{"n_layer": 19, "d_model": 256, "n_experts": 64, "experts_per_token": 8, "d_expert": 32, "d_shared_expert": 0, "activation": "swiglu", "moe_layers": [1, 2, 3, 4, 5, 6, 7, 8, 9, 10, 11, 12, 13, 14, 15, 16, 17, 18], "router_score": "softmax", "normalize_top_k": false, "routed_scale": 3.61, "balance_loss": 0.00074, "balance_bias": true, "router_noise": 0.1, "router_logit_norm": 1.0, "init_std_router": 0.028, "lr_router": 0.00153, "n_head": 2, "n_kv_head": 1, "head_dim": 128, "vocab_size": 32768, "norm": "rmsnorm", "norm_place": "pre", "norm_eps": 1e-05, "positions": "rope", "rope_base": 1000000.0, "rope_fraction": 1.0, "qk_norm": true, "attn_scale": 0.0884, "tie_embeddings": false, "parallel_block": false, "init": "uniform", "init_std_qkv": 0.0312, "init_std_o": 0.00505, "init_std_up": 0.0312, "init_std_down": 0.00505, "optimizer": "adamw", "lr": 0.00194, "lr_mult_o": 0.971, "beta1": 0.9, "beta2": 0.99, "lr_head": 0.00621, "warmup_steps": 522, "schedule": "wsd", "decay_fraction": 0.79, "decay_shape": "linear", "final_lr_fraction": 0.0, "batch_tokens": 32768, "seq_len": 768, "doc_mask": true, "train_tokens": 314900000, "steps": 9610, "dataset": "wikipedia_en"}
Below are experts of layer 8 (counted from 0) of a mixture-of-experts language model. Rows are named router (the router's row for the expert), gate (a neuron's input weights, with its number), up (a neuron's input weights, with its number), down (a neuron's output weights, with its number) and show model dimensions 160-191. Each number is 50 + 10 x the weight over its row's rms, rounded and kept within 0 to 99.
After each expert's rows: "raises" lists some tokens whose logits its average output raises strongly, later layers aside. This comes from a sample of Wikipedia text that the model never trained on.

# expert 52
router:59 50 31 68 47 50 46 48 40 61 66 47 58 57 52 58 75 49 51 40 54 64 51 39 55 43 58 64 62 49 38 40
gate0:40 36 45 41 31 47 36 51 49 32 62 51 76 33 41 63 50 43 47 48 43 32 38 40 51 36 46 50 54 45 46 43
up0:52 57 52 51 54 44 67 51 62 54 26 35 30 68 50 40 45 53 40 52 48 62 54 68 48 45 57 50 51 50 50 61
down0:58 39 76 48 51 47 47 58 46 55 58 41 37 44 48 40 62 59 54 46 62 52 56 41 33 50 63 48 43 41 45 40
raises: "-", "'s", "'", "/", " and", "–"

# expert 55
router:29 51 46 43 55 63 10 35 38 42 47 57 35 36 55 59 41 55 65 33 57 48 52 39 56 49 46 65 40 52 44 35
gate0:55 48 40 52 39 56 49 43 52 32 60 59 27 21 51 55 57 53 49 39 43 49 57 79 51 43 41 43 58 53 53 23
up0:43 51 40 49 52 44 51 58 42 50 50 60 58 46 51 51 42 52 44 41 46 50 66 54 46 54 30 27 48 46 50 30
down0:33 37 54 62 37 57 36 40 53 43 32 39 42 35 61 69 53 46 43 44 73 53 58 53 49 49 52 51 60 55 56 51
raises: "eman", "| Turnout", "ight", "iff", "isk", "zz"

# expert 5
router:40 51 60 32 59 47 47 59 63 38 38 67 53 60 47 43 36 61 67 62 54 35 45 71 67 36 70 41 61 50 48 44
gate0:63 45 53 61 48 54 41 51 49 50 48 41 50 52 55 44 42 43 51 57 64 30 38 50 54 39 56 60 44 61 40 37
up0:51 36 61 62 59 54 38 42 45 44 40 51 47 68 52 48 45 34 52 50 52 44 49 59 65 45 62 54 59 54 44 54
down0:56 46 48 56 51 40 35 38 49 62 43 35 54 54 62 34 39 45 50 39 49 48 68 33 47 64 45 48 53 41 58 45
raises: "arian", "ver", "iant", "ery", "ary", "gar"

# expert 63
router:44 58 27 59 55 38 53 59 29 47 59 43 48 56 41 66 53 45 43 39 48 29 46 55 57 38 54 65 60 56 40 39
gate0:56 54 31 32 36 63 34 34 57 50 22 53 43 51 60 63 46 50 45 42 51 51 46 50 49 43 60 38 44 57 55 39
up0:44 52 47 61 49 63 59 55 40 64 55 52 37 48 59 37 76 38 60 30 53 63 54 40 49 52 69 60 58 52 76 25
down0:59 58 49 41 32 54 52 53 48 64 28 45 48 74 52 37 64 61 50 60 70 48 37 42 62 46 46 48 40 41 47 55
raises: "ants", "ant", "ing to"

# expert 43
router:48 67 44 45 45 45 63 57 53 57 51 54 63 50 47 35 44 42 29 51 54 63 57 57 50 58 64 54 48 52 62 57
gate0:49 66 54 57 53 61 49 41 63 62 63 65 37 51 49 43 43 54 54 59 36 51 58 46 56 48 55 59 48 51 42 74
up0:51 45 60 43 46 54 46 57 54 41 47 47 52 46 68 28 40 52 67 27 63 53 43 47 56 42 38 44 37 46 51 36
down0:55 37 52 53 47 45 63 31 63 35 58 37 58 48 42 43 53 49 39 39 45 52 44 43 58 59 47 47 57 65 38 55
raises: "-like", " called", "ape", " up to ", "age."

# expert 46
router:43 48 38 45 28 35 59 73 27 46 66 51 49 55 52 38 70 35 66 46 44 42 51 48 67 56 46 55 46 43 58 39
gate0:61 43 54 50 51 46 54 55 56 64 51 52 39 58 60 34 50 46 33 49 49 32 43 70 46 47 79 42 61 54 47 42
up0:43 46 58 47 38 53 57 51 43 60 58 45 42 71 42 47 55 58 40 41 56 34 52 49 51 51 54 40 65 60 56 40
down0:48 54 42 63 59 54 51 49 65 43 61 43 50 36 50 57 54 55 59 51 55 46 62 59 43 48 49 47 46 52 48 42
raises: "-", "s", "/", "b", "i", "–"

# expert 32
router:43 45 47 40 31 45 53 61 63 45 44 40 34 48 38 59 60 65 50 61 44 39 53 45 44 34 52 53 43 56 47 50
gate0:56 48 53 47 60 46 50 73 45 43 48 53 48 51 58 39 56 58 69 46 46 53 60 45 53 53 37 39 50 35 75 34
up0:49 42 53 53 52 51 58 48 54 56 44 48 54 68 37 58 57 64 72 48 44 50 64 35 60 57 45 59 45 28 59 56
down0:40 49 45 55 52 62 38 65 50 53 56 52 43 42 29 50 42 46 46 51 68 49 57 29 41 55 47 47 43 51 49 49
raises: "ip", "h", "ang", "an", "ed", "ong"

# expert 26
router:51 38 39 48 53 51 75 69 64 70 42 46 50 61 49 39 51 34 33 48 39 51 63 54 46 62 57 67 61 27 50 45
gate0:46 47 54 42 48 49 58 51 51 35 36 60 45 40 63 46 30 53 55 32 66 46 37 50 46 52 58 48 64 72 49 51
up0:38 48 47 43 60 55 66 49 56 52 38 54 48 54 68 51 44 49 49 33 68 45 43 58 52 49 65 53 57 59 48 51
down0:65 51 63 55 45 44 39 62 73 55 51 56 35 43 36 54 56 44 44 55 40 57 52 54 43 41 60 61 38 51 36 45
raises: " and", "1", " or", ","